config.toml
num_hidden_layers = 13
hidden_size = 160
n_experts = 64
experts_per_token = 6
d_expert = 32
d_shared_expert = 0
hidden_act = "swiglu"
moe_layers = [0, 1, 2, 3, 4, 5, 6, 7, 8, 9, 10, 11, 12]
router_score = "softmax"
normalize_top_k = false
routed_scale = 4.56
balance_loss = 0.0027
balance_bias = true
router_z_loss = 0.001
init_std_router = 0.0372
lr_router = 0.00422
num_attention_heads = 2
num_key_value_heads = 2
head_dim = 64
vocab_size = 4255
norm = "rmsnorm"
norm_place = "pre"
norm_eps = 1e-05
positions = "rope"
rope_theta = 10000.0
rope_fraction = 1.0
qk_norm = false
attn_scale = 0.125
tie_word_embeddings = false
parallel_block = true
init = "normal"
init_std_qkv = 0.0375
init_std_o = 0.0
init_std_up = 0.0375
init_std_down = 0.0
optimizer = "cautious_adamw"
learning_rate = 0.00163
beta1 = 0.9
beta2 = 0.98
weight_decay = 0.11
lr_head = 0.0128
max_grad_norm = 2.0
warmup_steps = 459
schedule = "wsd"
decay_fraction = 0.577
decay_shape = "sqrt"
final_lr_fraction = 0.0
batch_tokens = 131072
max_seq_len = 1024
doc_mask = true
train_tokens = 487000000
max_steps = 3716
dataset = "wikipedia_en"
Below are experts of layer 8 (counted from 0) of a mixture-of-experts language model. Rows are named router (the router's row for the expert), gate (a neuron's input weights, with its number), up (a neuron's input weights, with its number), down (a neuron's output weights, with its number) and show model dimensions 0-159. Each number is 128 + 32 x the weight over its row's rms, rounded and kept within 0 to 255.
After each expert's rows: a language model's description of what the expert responds to. This comes from a sample of Wikipedia text that the model never trained on.

# expert 12
router [103 105 188 111  95 172 161 122 159 162  91 180 159 108 142 159 136 140 118 136 142 146  93 102  81 150 156 114 166 134 162 183 114 101 138 124 152 159 142 174 149 119 107 117 138  92  96  90 113  91 146 142 186 136 161 146 126  88  67  61 150 142 139 139 129 172 186 139 170 144  73 113 118 187 135 180 166 121 159 199  92 189 181 145 131 109  90 139 110 159 119  72 127 104 124 115 159  74 151 142 164 152 103 152  86 141 205 184  76 115 173 164 138 185 158 142 126 123 124 148 178 144 138 124 158 105 150 144 102 164 178 133 137 108 113  90 110 119 147 143  77 108  99 156  96 145 183  86 138 168 129 138  84 162 132 142 104  81 198 120]
gate1 [104 140 119 110 144 142 116 195 105  69 134 123 148 164  96  56 107 131 142 110 131 135  69 181 161 191 128 174 179 185 125  92 144  79  74  96 104 162 159 123 105 150 178 160 102 140 121  56 116 134 122 136 106 162 143 109 130 154 155 108 115  94 126 137 139 160 106  98 153 117  83 104 106 145  91 137 150 163 165  80 137 155 126 193  87 128 159 139 149 107 124 143 144 157 108 105 133 135 123  91 190  34  74 114 144 119 135 140 130 147 128 146 147 146  98  93 194 126 126 106 115 110 125 204 145 169  92  86 147 135 142 113 131 171  98 120 189 103 196 145  79 134 123  35 195 105 106  66 155 133 159 134 116 126 148 131 112 131 114 135]
up1 [134  93 171 125 168 143 153  75 131 100 181 150 141 121 154  99 173  98 119  95 131 171 139 150 180 155 130  97 153 129 146 112  83 172 107 160  75 149 156  81  66 114 107  84  56 144 130 139 129 124 178 161 103 155 183 166 137 180 165 184 114  77 158  84  99 142 135 134 108 122 145  62 151 157 118 157 204 115  62 167 102 138 102 127 113 111 151 129 152  84 149  70 136 105  83  68 119  91 138 153 122 118  95 124 168  85 118  79 108 121  65 150 111 151 135  90 117 145  80 161  95 118 114 196 168 124 186 144 124  99 139 173 136 124 141 103 126  56 126 120 123 141  63 115 136 151 147 138 131 142 132 151 137 140  89 144 164  67 108 174]
down1 [105  95 206 112 123 148 122  83 133 117 155  89  70 123 137 124  97 174 167 156 135  77 107  91 159 132 156 119  90  97 146 167 139 171 149 120 125 131 193 102  99 114 146 148 157 144 191 113  88 132  94 133  75 132 116 125 184 212 163 129 119 148  97 165 126 146 146 156  97 187  93 113 135 122 116 134 151 108  88 149 128 112  77 172 126 144 144 169 120 105 104 182 180 136  85 145 130 156 111 159  51 132 127 131  97 173 124 137 156 123  86  87 139  92  98 101 160  86 135  91 174 164 124  70  97 135 165 126 160  99 195 138 124  83 144 119 115  53 124 109 166  98 150 128 168 120 132 133  65 143 166 133 130 111 138  65 152  84 208 120]
gate2 [161  74  97 134 126 137 120 110 136 113 124  93 130 140  72 162 147 142 141  84 112 149 160  65 110  84 124 165 191 124 145 161 121 131  37 158 108 105  83 152 135 140  80 128  49  92 149 169 184 121 150 164 129 174 130  99 145  84 112 181 130  51 116 118 173 127 152 199 123 140 108 143 115 172 146  93 151 166 141  75  86 110 165 144 115 172  77 154 130 125 112 156 168  70 145 150 183  62 144 133 134 136 100 126 115 142 154  83 128 154 126 179 129 129 138 158  74 101 134 143  87  94 117 153 118 126 181 122 141 135  98 128 102 120 108  82 147 108 165 119 122 199 129 150 133 111 132  55  85 180 142 141 156  94 131 139 102 135 204 131]
up2 [124  98 135  71 141 115 150 172 114  99 164 136 113 179  76  88 181 113 124 167 150 101 126 167  84  94  89 109 106  69  86  73  85 188 134 118 118 112 140 141 112  80 129 140 130  83 125 122 110 131 129 144 115  98  84 140  90 111  91 163 130 161 155 116  97 134 160 115 178 111  78  97 181 107 125 157 115  53 199 140 118  80 146 159 129 103 166 115 108 113  85  81 155  86  73 121 141 132 193 176 160  83  94 179 164 171  86 128 100 109 119  88 192 146 103 145 112 126 118 155  95  37 123 112  85 117 145 135 140 130 150 123 113 130 105 107 106 111 135  80 132  81 132 139  76 145 131  73 101 106 135 188 130 115 148 118  53 105 132 155]
down2 [213 130 115 159 145 147 154 173 106  91 123 144 178 172 153 157 123 138 126  85  83 132 119 100  70 128 161 174 167 140 104 127 159 195  68 119  88 136 113 149 161 141 163  69 118  83 133 156 124  95 164 138 100 130 158 150 140 130 107 169 169  81 174 177 118 154 110 145 148  89 143  99 109 172 174 131 118 153 154 135 164 104  85 142  75 104 133 120 142 147 123 160 144 124 194 125 196  80 138 122 101 116 132 162 116 155  70 136 128 143  44 127 190 150 139  77 128  87 107 149 146 127 133 154 117  98 154  97 139  86  98 146 156  54 118 112  96  93 108 123 167 115 201  97 163 111 127 111  94 193 184 106 160 174 116  99 100 105 141 132]
Description: Word starts in aircraft, engine, ship and sports-competition contexts, such as eng(ines), f(lying), main(tenance), Championship.

# expert 62
router [113  65 160 129  72 154 118  48 180 131 122 107 157 118 151 166 148  73 147  82 129 137 121  96 104 168 129 143 134 144 123 173  95  79 129 124 128 156 146 152 163  95 109  56 149 142 106  68  91 114 129 112 155 132 114 178 167 106  93  53 131 132 181 197 150 146 153 131 168 128  60 124  68 198  91 151 158  71 120 125  98 109 123 116 142 111  91 132 195 136 176 127 143 138 135 155 164  84 144  87 148 116 142 164 101 123 152 181 120 113 140 140 128 172 141  89 123 137 114 127 161 102  93 145 122 112 157 153 105 133 145 150 110  83 143 136 114  53  95 110  95 118  86 144 129 162 118 102 168 108 137 131  89 199 207  68 141 139 144  91]
gate0 [114 124  98 174 209 112 138 111 141 108 142  77 108 147 121 127 136 136 152 139 147 100  81  99 137 140 108  47 101 129 128 160 103  95 169  77 138 137 125 130 160  61  70 137 177 158  56 146  95 158 179 182 123 169 122 132 121 122  95  61 137  91 156 154 101 134 129 131 125 143  85 145  88 171 108 146 121 161 108  86 170 138 136 133 172 127  93 132 168 157 166 129 133 155 130 175 115 153 168 126 120 180  60 134 120 146 100 174 141 103 109 157  78  96 156 135 144  64 129 144 154 169  82 180 147  98  93 204  74 102 125 118 129  87 117 109 101 143  86 118 150 139 130 129 118 170 157 195 123 159 160 132 191 196 164 136 115 118 118  81]
up0 [113 131 146 124 136 135 193 130  67  69 130 149 104 107 125  67 138 120 163 156 122 130 106  73 136 136 118 213 131 101  91 135 106  74 162 102  95  81 100 122 114 158 158  96 111 165 119 154 107 122 119  85 136  87 156 104 107 165 143 148 133  82 196 108 104 191  76  99 140  63 150 101 176 134 151 115 116 142 153 101  77 125 135 175 159 108 142  90 108  34 123 151 137  63 121 108 114  94 145 141  95 122 128  73 162  92 127  83 136 107 147 153 174 149  93 134 104 149 135 169 144 104 142 144 173  89 135 171  97 105 159 117 183  97 116  87 116  83 193 120 125 176 119 113 147  83 136 117 131 167 146 100 142  69 142 196 112  93 107  77]
down0 [107 149 148 208 129 104  75 165  50  74 129 112  81 160 142  99 105  88  89 132  96 121  73 101 136 121 101 101 118 111  93 143 143 168 130  87 173 152 149 119 164  67 195 115 104 108 133 113 124 107 123 111 105 149 163 103 162 132 129 108 164 101 134 113 108 130  78 135  44  65  65 106  85 123  99 130 127 180 126 135  84 184 134  57 121 147 101 108 110 127 150 115  84 140 131 160 162 185 123  94 156 112 127 115  95 110 134 137 152 113  96 166 102  95 117 127 125 126 122 132  56 145  87 144 155  79 101 174 145 188 130 107 115 146 114  87 127 119 153 140 113 113 155 134 192  57 185 105 127 194 122 164  81  98 133 176 101 111 117 143]
gate1 [ 80  82 116 115 163 108 113 107 136 121 157 129 101 110 156 161 170  71 103 104 131  93 128  96 127 184 144 125 105  87 155  96  93 151 129  75 117 161 144 160  94 159 138 150 142 139  63  96 160 167  89 108 106  74 119 154 149 141 108 139 185  68 157 113 146  88  77 161  64 116 159 167 161 124 129 171 114  47 130 135  89 149 137 156 101 139 151 163 116  99 170 164  93 106  63 122 165  94 122 115 152 134 164 106 173 122 139 170 163 169  97 115  74 100 147 124 146 123 140  98  56 135 109 103 101  94  70 147 127  81 125 162 119 168 158 150 173  59 118 125 108  69 114 138  90 136 102 145  64 125 142 139 138 117 201  87 155 169 133  83]
up1 [135  48 126  89 123 147 103  80 139 149 141 159 139 137 113  92 153  71 100  20 145  85 133 129  85 169 111 167 106  86  97 122 196 121  67 119  74  99  83 132  90 121 160 119 113 145 106  93 159  96  93 115 129 124 121 180 152 159 112  21 134 101  99 111 122  86 171 115  92 162 158 137 128 141 115 146 147  91  92 171 121  73 137  94 150 104 131 111 156 144 188 129  84  99  94 137 172 108 150 116 135 145 137 160 129 113 147 122 118 164 113  83 137 128 132 111 119 168 148 166 169 107 148 149 138 157 109 179 119 127 164 119  96 100 201 152 137  58 151 114 102 112  80 110 125 123 178 151  94 168 113 179 130 121 167 100 149 136 164 187]
down1 [127 104 129 131 101 131 159 116 127 117  69 151 141 171 184 101 175 120 122 128 163 106 151 161 115  63 179 139 115 104 139  76 130 166  70 151 114 140  95 120 162 120 149 165  66 135 146 108 150  99 134 107 168 105  97  90  94 126 194 111 132  76 161  66 119 133 111 106 109 159 141 152 144  81 158 151 123 167 187 142 116 163 137 119 149  93 129  95 144 124 102 116 127 169 186  63  96 175 127 131  86 112  92 123  99 171 157 155 177 153  86 151  61 123 201 107  70  73 115 152 105 162 102 125 124 152 115 171  95 149 138  89 124 175 182 124 163 122 149 145 189 121 156 118 165 127 140 104 184 133 169 146 124 104 123 184 153 103 118  38]
Description: Table divider rows, coordinate markers and infobox field labels in taxonomy, gene and chemistry boxes: Genus, Synonyms, Molar mass, UniProt, Website.

# expert 58
router [ 99 151 172  97 114 140 174 143 170 114 192 137  83  83 146 141 210  67  89  89 114 143  94 106 104 108 140 175 202 111 177 140 106 114  96 124  80 145 151 135 157 107  94  81  93 122  86 152  90 123 136 151 138 187 145 129 154 110  87  76 131 119 127 164 105 119 125 123 144 162  80 126  76 161 106 151 155  68 148 137 137 158 161 144 110 113  85 114 165 154 195 117 131 108  81 147 154  83 149 102 170 168 116 201 101 130 169 165 104 134 139 132 145 161 129 126 133 111 104 178 136 101  95 165 182  92 132 150 102 152 146 146  60 102 140  87 159  77 145 168  98 164  90 123 123 157 145 118 120 130 148 174  91 183 151  82 118 103 171  73]
gate4 [127 149  89 106 101 115 158 127  83 141 142 109 152 193 110  67 114 134 136 144 165 103  59 138 198  99 104 165 167 110 113 139 141 144 107 104 125 155 100 138 140  72  94 109 120 171 132 139 108 142  96 189 142 133 102 139  78 174 141 129 161 164  85  57 121  78 132 162  77 158 119 142 124 182  95  98  73 149 146 116 190 145 191 107 120 154  73 137 135 134 161 134  41  65  63 110 160 120 128 136 112  70 153  78 132 100 149  90 150 146 145 134  61 125 161 150 166 134 125 129 117 112 119 171 102 127 137 148 150 152 114 122 152 172  74 147 114 120 186 107 163 135 100 163  85 151 127 144 105 202 131  69 186  99 108 137 119 127 111 147]
up4 [165 128 128 131 146 150  94 124 100 152  91 164 126  80 138 144 148 133 134 152 132 119 163 130 151 113 138 125 185  94 147 106 132 142  85 144 127 110 134 126 103 142 136 128 181  66  66  93  99 143  67 136  86  83 134 141 123 114 117  95 100  81 116 133 122 158 161 129 142 122  98 148 111 134 169 131 141  68  97 171 108  95 144 129 126 183  76 169 217 197 164 126 137 174 183 107 149 135 187 187 131 208 172 179 164  51 130 163 168 107 127  82 171 103 124  23  89 113 154 140 125 157 172 142 114 152  86 120 129  79 146 143 150 110 163 137 146 132 128 158 114  52  87 125 152  88 117 144  90 105 122 157 129  97 103 145 153 141 125 161]
down4 [102 167 141 133 112 152  75  74 142 166 162 145 140 119 178 115 105 123 110 122 136 134  91 115  96 128  81  86 146 148 137 113 122 125 141 147 108 114 121  78 122 109 183 170 188 124 168 163 146 166 204 115 177 110 117 174 128 145 139  97 175 194 149 188 117 130  92 139 180 159  91 114 119 150 128 100  98  75 147 111 125 135 100  94 120 119 109  81 117 181 130  89 129 151 156 106  96 114 160  45 179 162 133 149 119 179  85 147 111 109  35  99 183 138  99 107 142 160 138 142 149 176 110  94  83 153 110 133 127 109 119  84 113 143 117 160  85 142 165 205  88  71 120 123  36 108 181 133 145 172 106 129 113 140 115 155 127 124 117 164]
gate5 [123 138 134  68 103 119 110 123 105  96 125 121 111  39 174 121  98 116 111 154 125 142 118  83  51 128  89 145 128  78 121 135 157 118  79 139 134  83 102 125 223 121 128 161 153 111 129 128 126 131  97 140 140  97  96 114 125 150 147 147 177 113 147 113 116 120 161 140 106 117 133 124  85 144 155  89 137  92 101 140 136 131 189 200 160 138 147  83  63 193 147 100 113 128  50 182  83 157 180  48 184  77 124  76 136 129 147 149 108 159 211 136  90 103 161 127 124 102 157  98  95  91 143 129 150  98 123 152 108 150  84 144 171  98  24 128 145 140 122 159 144 168 131 141 126 120 134 125 158 110 155 153 121  66 119 141 117 121 142 116]
up5 [ 92 102 130 124 134 140 169  84 114 154 132 189 145 132  52 141  85 117 167  92 116 175  93 146 140 120 122 146  98 147 109 170  79 134 176 125 133 185 129 158  96 119 151 140  97 129 132  92 143 105 148 164 172 104 178 127 157  66 107  66  98 135 116 162 102 150 130  95 113 199 130 130 119  93  86 167 130 120 159 159 110 139  95 122 144 104  98 173 160  35 121 114 111 125 147  59 139 123  79 111 225 106 154  78 140  92 123 125 166 117  69 132  84 176 133 168 119 124  74 132 151 152 145 122 185 142 164 110 146 123 176  95  93 124 167 129 152  93 124  77 108 113  83  98 119 156 176 103 104 113 121  96 143 150 170 123 182  79 114  82]
down5 [ 96 132  47 156 109  80 119 129 144  89  83 107 122 124 162 134 138  97  73 134 150 122 100 157 147 118 162 117 110  87  84 123  51 124 140 111  80 159 140 102 133 131 119 125 125 155 121 103 118 146 183  99 116 105  80 150  88  80 110 100 119 148  95 148  87 135 116 164  83 225 110 127 150 146  89 122  92 112 127 101  99 183 171 111 112 113  85  73 117 115 163 152 164 150 137 140 104  96 195 150 173 120 153 108 105 113  91 175 103 119 101 130 160 117 110  85 143 112 185 135 185 145  46 139 149 203 122 133  98  98 118 162  98 122  99 142 144 111 154 164 114 172  70 147 155 199 187 110 142 124 155 127  85  89 182 144 108 115 185 136]
Description: Capital letters and list dashes opening lines or parentheses in lists and infoboxes, such as "- Location", "(T", "(H", "V".

# expert 29
router [123  87 178 152 102 160 160 102 150 165 156 126 110  97 148 155 152 107 137  87 123 186 102 114 143 138 131 109 161 169 152 145 123  96  78 150  80 162 180 128 171  81 123 107 102  80  83 130  86 116 115 180 162 166 163 129 138  86 107 134 133 119 119 171 131 151 161 136 171 158 119 122  98 203  71 144 148 129 153 157  87 148 205 149 125 126 117  98 137  79 177 106 175  99  58  95 161 122 180 132 155  86  79 182 101 116 142 122 109 115 135 145 172 168 135 177  74 107 102 165 178 111 119 159 164 120 148 179 144 148 155 138 124 115 100 133 133  68 114 116  96 197 110 121  99 168 128  66 150 152 147 163 120 184 169  63 108 121 156 101]
gate0 [138 139 174 160  90 126 161 128 178 173 172 108 131 149  77  93 132 137 151  91 133 164  94 161 124 132  71 167 120 115 146 156 124 123 110 186 139  96 133 208  88 108 134 113 166 125  65 129 168 117 139 153 121 126  90 154 108  96 166 164 113 122  64 113 151  73  40 120 178  92 148 163 180  89 119 141 147 138 150 142 113 158  85 125 126  65 156 171 121  92 121 112 170 194 159 132  70 132 168 129  90 127 137 130 159 132 123 158 144  94 145 138  92  94  93   3 138 127 150 154 173  95 148  83  98 166  98 128 168 155 154 150 135 104 140 111 140 120  91 123 107  72  81 102 129 111 131  95 102 159 122 166 169 104 165  93 130 136 149 139]
up0 [129 120 106 116 147 139 129 109 124  90  64 141 137 134 161 180 125 181 156 147  93 125  92 110 160 125  80 131 126 132 107 133  82 167 142 134 115 206 133 106 130 125 141 182 153 127 169  38 196 112 106 136 100 140 101 114 155 139 128 131 123 111 178 123 111 140 112 156  99 102 178 108 120 107 139 134  93 125 127 182  76 100 103 187 178 124  89 140 130 115 123 147 147 127 182 118 131 171  47 165 122  93 146 184  89 141 106 118 206 155 122  92 106  94 129  51 148 138 143  63 151 194  85 130 101  96 128 118 120 143 102 121 104 129 145 112 162 176 148 175 161  98 168 153 165  82 110 147  98  91  95 131 152  52 133 141 136 195 148  75]
down0 [ 96 127 146 170 100 161 141  92 116  75 182  49 108 112 102 156 184 132 140 174 117 105 146 119 108  99 140 180 133 117 108 151 111  86  93  87 107 156 152  99 100 127 112  99 156 144 121 112 130  51 127 100  35 100 199  91 142 138 143  99 133 132 112 120 116 148 177 100 151 115 122  98 105 142 117 109 107 141  85  89 150 101 153 134 161 144  96  92 100 142 141 154 110 162 195 141 132 204 158  88 132 159 102 165  85  60 116 125  97 127 110 122  87  90  44  95 151 138 164 128 122 138 108 117 136 112 120 122 132 107  63 139 119 103 137  93 154 105 212 161 104 136 100  43 141 150  80 202 133  83 110 123 141 125 131  99 113 111 159 148]
gate1 [129 159 120 148 111 122 176  66 114 101 166 150  74  77 150 102  89 109 144  76 121 167  97 134 159 101 150 102 120  74 167 112 154  77 113 120 125 135 138 102 135  76  97  57 157 110 130 182 146 122 131 149  72 179 131 106 165 179  79  69 126 107 115 131 113 165  92 172 144  65 138 121 174 128 135 113  97  59 197 112 171 133 121 107 132 159 164 133 176 108 150 128 106 102 103 131 150 124  80  92  85 100 213 120  96 107 149 132 129 187 132 154 139 237 135  87  95  98 134 134 158 141 138 150 113  84 145 119 144 166 146 165 155 101  96 116  83 111 114 129 110 186 147 164 164 113 177 156 142 156  92 142 129 127  96 122 174 129 127 122]
up1 [117  85 154 116 132 142 155 171 115 140 193  76 105 136 107 163 119 121 102 130 135 109 146 144 110 124 109 187 146 121  74 168  87 108 164  93 171 129 218 108 142 141 143 107  55 192 123 163 106 123 126 142 153  84 158 141  77 108  80 169 139 200 145  97 107 106 121 116  89 146 149 119 144 180 133 164 122 139  65 173 118 106 124 166 114 180 121 142 157 220 144 103 151 150 100 153 101 101 157 125 124 165 140 131 134 119 152 189 126 109 153  78 167 198 149 110 108  64  58 109 153 110 110 139 110 140 133 110 121 127 121 171 121 127 167  87 145  90  99 136 128 166 112 199 125 148 131 122 112 112 164 183  92 118 142 205 159 103 166 111]
down1 [165  73 136  93 164  78  75 120 140  46  86 119 114 146 145  74 118  88 118 138 108 133 131 101 105  86 104 176  71 128 118 159  83 140 204 112 171 140  98 162 176 130 131 104 112  81 122 132 107 163 186 179 151 128 129 201 104 111 122 108 199 144  91 132 138  54 138 135  67 126  79  86 170 167  88 126 116 156 145 127 179 103 106 169 147 144 116 155 116 135 142 162 124 142 112 169 166  99  98 166  91 173 114 188 103 106 137 115 147 114 127 112 112  99 126 180 139 172 143 120 155 172 115 149 127 178 140 159 136 153 163 130 117 109 146 169 118 171 132 157 164 141 154 104  58 165 123  91 119 123 168 162  66 132 112 102 144  84  88  99]
Description: The == marks and first letters of section headings such as Background, Career, Books, plus word-initial pieces like pro, sub, acc.

# expert 56
router [121 122 149  84  77 174 155  62 191 128 144 154 158 126 146 147 150 113 147  85 130 129 120 125  65 206 169 149 129 146 140 138 107  76 129 104 146 175 171 171 179 112  87  85 133 125 114  88 115 125 145 118 195 153 120 148 128  69  67  58 112 134 127 201 115 163 183 135 153 129 106 128  98 190 107 181 163  92 122 184 100 133 147 122 137  85  74 113 161 117 177 124 149  98 120 131 145 134 146 106 161 174 115 165 126 112 160 204  74 128 148 117 152 166 132  93 120 117 122 170 180 111 116 124 149  82 138 141 126 161 168 130 150  83 137 107 124 103 141  91  96 105 101 158 168 147 142  95 127 120 149 112  87 205 157  77 108 120 166  96]
gate5 [124 137 177 122 149 146  84 138 113  79  98 140 134 148 127 136 155 156  81 115 102  94 111 139 102  50 129  93 145  91 128 171 180  82 123 106 145 147  69 124 120 129  99 108 151 159 181 135 112 133  88 123  80 144 164 132  39 113 127 157 121 121  96 132 195 122 114 103 167 101  87 167 129 183 173  94 142 163 110 148 166 163 139 117  62 105 123  55 197 185 125 155 130 165 177 138 103 103 156  96  80 101 135 103 146  74 121 124 164 146 121 157 151 148 173 155 188 140 149 158 109 133 118 167 145  58 105 169 138 153 143 125  75  73  98 132  84  63 184 122 131 139 130  71 108 129 102 138  93 161 142  89 138 131 131 153 152 112 159 175]
up5 [128 147  85  90 126 118 101  94 244 169 107 129 215 176 155 129 141 109 174 142 104  57 103 112 163 126  85 130  94 114 152  97 158 120 105 138 126 204 129 119 125 132 107 152  91 177  84 131 127 129 113 150  97  97 116 105 147 127 144 106 118 150 153 136 153 110  89 110 168 142 112 124 135 127 130 132  69 144 146 147 151  59 116 115 130 138 178 168 170 106 133 163 116 150  96 103  59 124 153 112 127 118  92 158 134 141 158 128 150 109 124 116 122 147 111 101 114 107 158  64 169 107  93 182  99 120 111 133 185 127 166 155 177  63 121 167 161 108 148  19 148 178 126 133 193 151 137 132 162 164  94 135 130 194 108  73 105 122 146 131]
down5 [105 114 161 138 142 120 116  97 137 120 149  80 146 148 127 139 106 107 198 154 150 167 112 122 134 158 203 154 160 122 125 168 111 127 164 114 120 153 133 132 159 141  98  49 126 161 133 106 193  82 161  53 116 127 103 163 129 102 113 105 185 147  92 120 118 103 100 126 139 131 219 140 166 117 117 138 148 106 124  96 106 199 182 151  99 111 129 141 163 111 154 101 184 132  88 100 126 156 153 134  98 135 181 144 131 135  66 115 153 160 108 116  99 141 138 126  76 164 142 162  94  95 150 102  98 138  91 120 144  46 133  94  57 123 141 176  51 141 162  86 124 141 101 181  56 171 103 135 128 116 104 136 190 134 155  55 128 142 134 103]
gate6 [127 105 156 166 139 138 148 127 176 136 123 110 125 122 134 154  84 130  94  67 130 139 148  82 100 150 122 157  82  64 150  90 132 146 155 148 138  91  86 160  92 146 126 124 117 144  39 106 165 124 109 136 136 105 116 134  99  56 104 164 118 131  94 127 143 126 130 123 120 105 124 103 147 138  64 119 179 131 102 140 144 116 167  77  71 114 140 150 153 135 117  87 175  63 146 159  81 168 124 134 199 108 192 139 149  85 171  48 112 146 202 185 124 151 114 101  83 160  99  82  74 132 118 168 136 102  97  95 105 138 110 125 169 112 125 114 163  98  93 152  94 123  67 131  83  91 114 190  73  46 120 142 121 113 141 165  97 137 104 114]
up6 [101 139 196 205 136 111 116 141  95 148 174 184  99 112 156 115 115 143 132 133 102 161 116 118 108  98 133  77 140 128  93 136 125 109 178  38 141 176 149 107 147 177 151 182 171 104  93 145 106  86 165  81 153 158 123 184 107 145 151 159 176 141 141 156 129 146 165  98 141 109 127 111 159 102 130 164 191 128  59 128 141 141 121  23  76 152 127 128 131 190 134 129 113 125 159 163 138 162  90 134 121 196 139 132 102  77  98  89 133  93 132 172 125 160 152 140 119 143 138  83 131 169 125 124 105 121  79 115 141 151 102 128 107  50 107 152 138 148 117 125  94 116 159  99  82 167 146 152 118 150 153 125 110 101 174 157 187 188  82 156]
down6 [122  91 109 154 124 132 151 108 148  67 107  97 156 127 164 174 132 149 122 104 122 129 144 163  92 122 135 149 133 121  98 136  87 105  56 140 115 134 129 151 141  74 175 160 172  82 153 162 132 143  40  92 107 112 148 162 134  85 132 180 130  96 159 159 128 156 150 152 169 113 102 129  72 112 158 125 162 161 149  86 141 110 111 173 105 114 112 145 111 154 169 191 104 200 106 114 120 118  71 122 112 157 117 143  79 178 127 142 172 118 115 153 110 136 116 168 135 179 163 138 136 161  89 214 150 223 137  67  52 153 128  87 163 155 118 122 159 190 176 154 162 167 122  99 133 148 134 104 156  88 114 104  76 124  98 144 175 165 132 121]
Description: Word starts and line breaks in science, anatomy, chemistry and hardware specification lists: comp, pro, stroma, gene, germonium, can be.

# expert 32
router [120  92 184 109 104 187 194 132 165 157 139 142 110 127 135 155 119  84 173 109  92 152 134 101 113 142 124 164 154 161 129 168  90 104 116 147 165 179 115 120 129 103 114 133 129 105 101 143  96 118 110 151 163 117 123 152 144 120  75  93 148 110 108 142 124 163 120 120 138 152  63  85 141 119 120 164 137 110 146 172 103 187 176 136 139  37 114  79 158  80 168 143 152 102 119 116 180  76 164 119 179 150 116 175 118 110 149 154 127 147 126 202 163 164 153 146 113 150 121 191 140  95 110 108 136 105 157 168 102 168 186 107  95 134  91 141 169 107 206 163  80 149  49 126 104 165 109  97 172 160 152 199 121 108 188  90  97 119 161 121]
gate2 [ 99 118 191 168  75 118 143  80 111 101 200 188 125 146 145 172 121  75 125 139  85 160 118 108 108 179 103 152 115 109  97 122 117 133 199 131 158 144 156 115 140 152 174 159 115 140 122 103 146 122 131 150 103 124 158 182 108 156 135 174  62 100 115 168 102 127 145  99 152 134 142 107 133 117  77 113 113 134 161 141 162  85  90 192 143  82 154  72 176 118 145  98 149  27 102 124 112 149 131 110 117 113  32 162 114  87 106  76 124  98 189 129 181 128 130 145 106 150 127 188 131 143  64 150 155 165 175  79 170 172 153 124 119 164 125 142 125 111 142 102  73  99  98 183 100 167 145 112 125 121 113 151 143 127 164 127 105  97 131 146]
up2 [141 105 142 127  90  96 128 111 135  94 189 151 109 133 125 103  99 173 151  87 130 158 163 118 147 136 112 135 104  78  99 101 112 150 138 169 137  66  99 142  89 134 134 142 108  88 177 104 159 147 122 112 144 100 161 129 144 127 147 180 121 161 162 130 115  92 115 110 145 133 177 165 157 168  73  28 114 158 143  66 219  83 154 141 150  91 166 132 150 101 147  99 118  75 129 109 115  88  93  98  81  98 115 160 119  87  45  61 172 108 146 154  64 104 104 132 120 119 106 165 158 213  99 125 113 152 124  98 130 152 130  92  93 164 138 161 120  96 134  80 159 114 177 108 202 126 104 107 102 114  96 146 115 145  99 107  96 104 178 110]
down2 [136 133 110 182 110 154 159 108  93 105 175 163 138 158 124 203 102 124 172 108 143 110 181 140  85  99 224 110 161 105 144 118 166 107 127 109 201 124 122 123 107 144 189 156 142 144 126 124 149 123 102 118  95 115 108 149  94 141 107 166 115 119 113  96 161 124 155 108  86 108 129  90  94 161 123 111 149 117 111 163 122 125 105 127 152 104 105 188 149 169 122 147 161  99 148  99  87 188 162 133 123 141 150 113 195  87 147  62 121 111 107  77  88 172 121 142  93 141 152 174 168 139  76  51 110 145  78 154 198 167 173  96 114 112 148  77 131 156 104  97 139 133 106 202 108 108 145 127  67 100 103 149 187 159 148 117 111 119  56 110]
gate3 [141 165 131  83 114  94 108  86  95 140  84 150 147 129 181 146 168 120 109 172 109 184  85 106 133 134 140 173 156 168 150 147  93 124  98 156 125 101 182 108 113 152  80 164 112 153 171 167 113 126 132  78   0 143  71 144 117 174 135 123 102 114 162 144 160 100 140 145 162 168 116 141 142  94 124 196 118 140 170 106 118 147 149 122  60 187 113 124 176  91 132 169 140  85 107 139 125 115 135 133  85 150 139 140 104 130 175 112 120 145  98 125 122 196 143 177 127  97 167 179 181 138 135 118 117 141 153 154 131 200 122 139 115 115  95  82  67 151 120 178 124  67 126  78 144 150  86 131 127 189 118 149  97 126 129 139 155  72 100 101]
up3 [114 140 174 214 127 136 141 104 129  84 146 141 105  89  82 139 113 164  69  94 163 123 145 146 108  99 110  70 156 122  89 169 129  79 121 143 117 190 109 133  94  80 122 112 133 153 161 108  69  96 104 170 136 153 140 124  91 167 136 142 144 184 174  78 110 127 123  94 151  89 150 152 122 137 118 106 159 150 139  82 112 114 130 138 124 120 101 108 149 132 148 117  67  69 121  87  97 113 202 184 159 109 173 100 144 144  86 108 122  75 202 166 138 177 160  88  88 103  84 158 129 137  90 153 183 101 141  97 176 103 146  98 155 124  78 146  79  84 128 162 153 148 192 133 135 131 149 116 112 107  68 121 133  56 136 181 155 142 153 144]
down3 [105 101 104 130 139 143 145 148 163  42 115 123  52  71 147 143 126 150 134  42 147  92  90 132 133  94 109 115 104 114 111 172 153 103 136 127 141 114 142 108  72 134 155 108 116 131  33 131  87  78 134 163 125 157 165 121 115 139 106  73 134 139 181 145 117 155 128 142  94 116 128 131  79  94  72 164 145 168 154 128 153 144 138 105 183 176 114 115 138 144 143 111 104 134 144 128 115  91 162 142 170 170  87 130 116 142 118 134 174 109 181 190  79  97 139 110 163 120 101  55 135 154 136 184 107 143 107 113 136  45 178 141 154 159 128 129 123 148 100 124 150 200 129 136 200 121 130 124 146 121 128  71 111 132  88 191 154 124  75 188]
Description: First piece of a word that begins with a prefix such as ex, con, sub, trans, en, ac, aff: facelift, Facility, Conviction, Examples.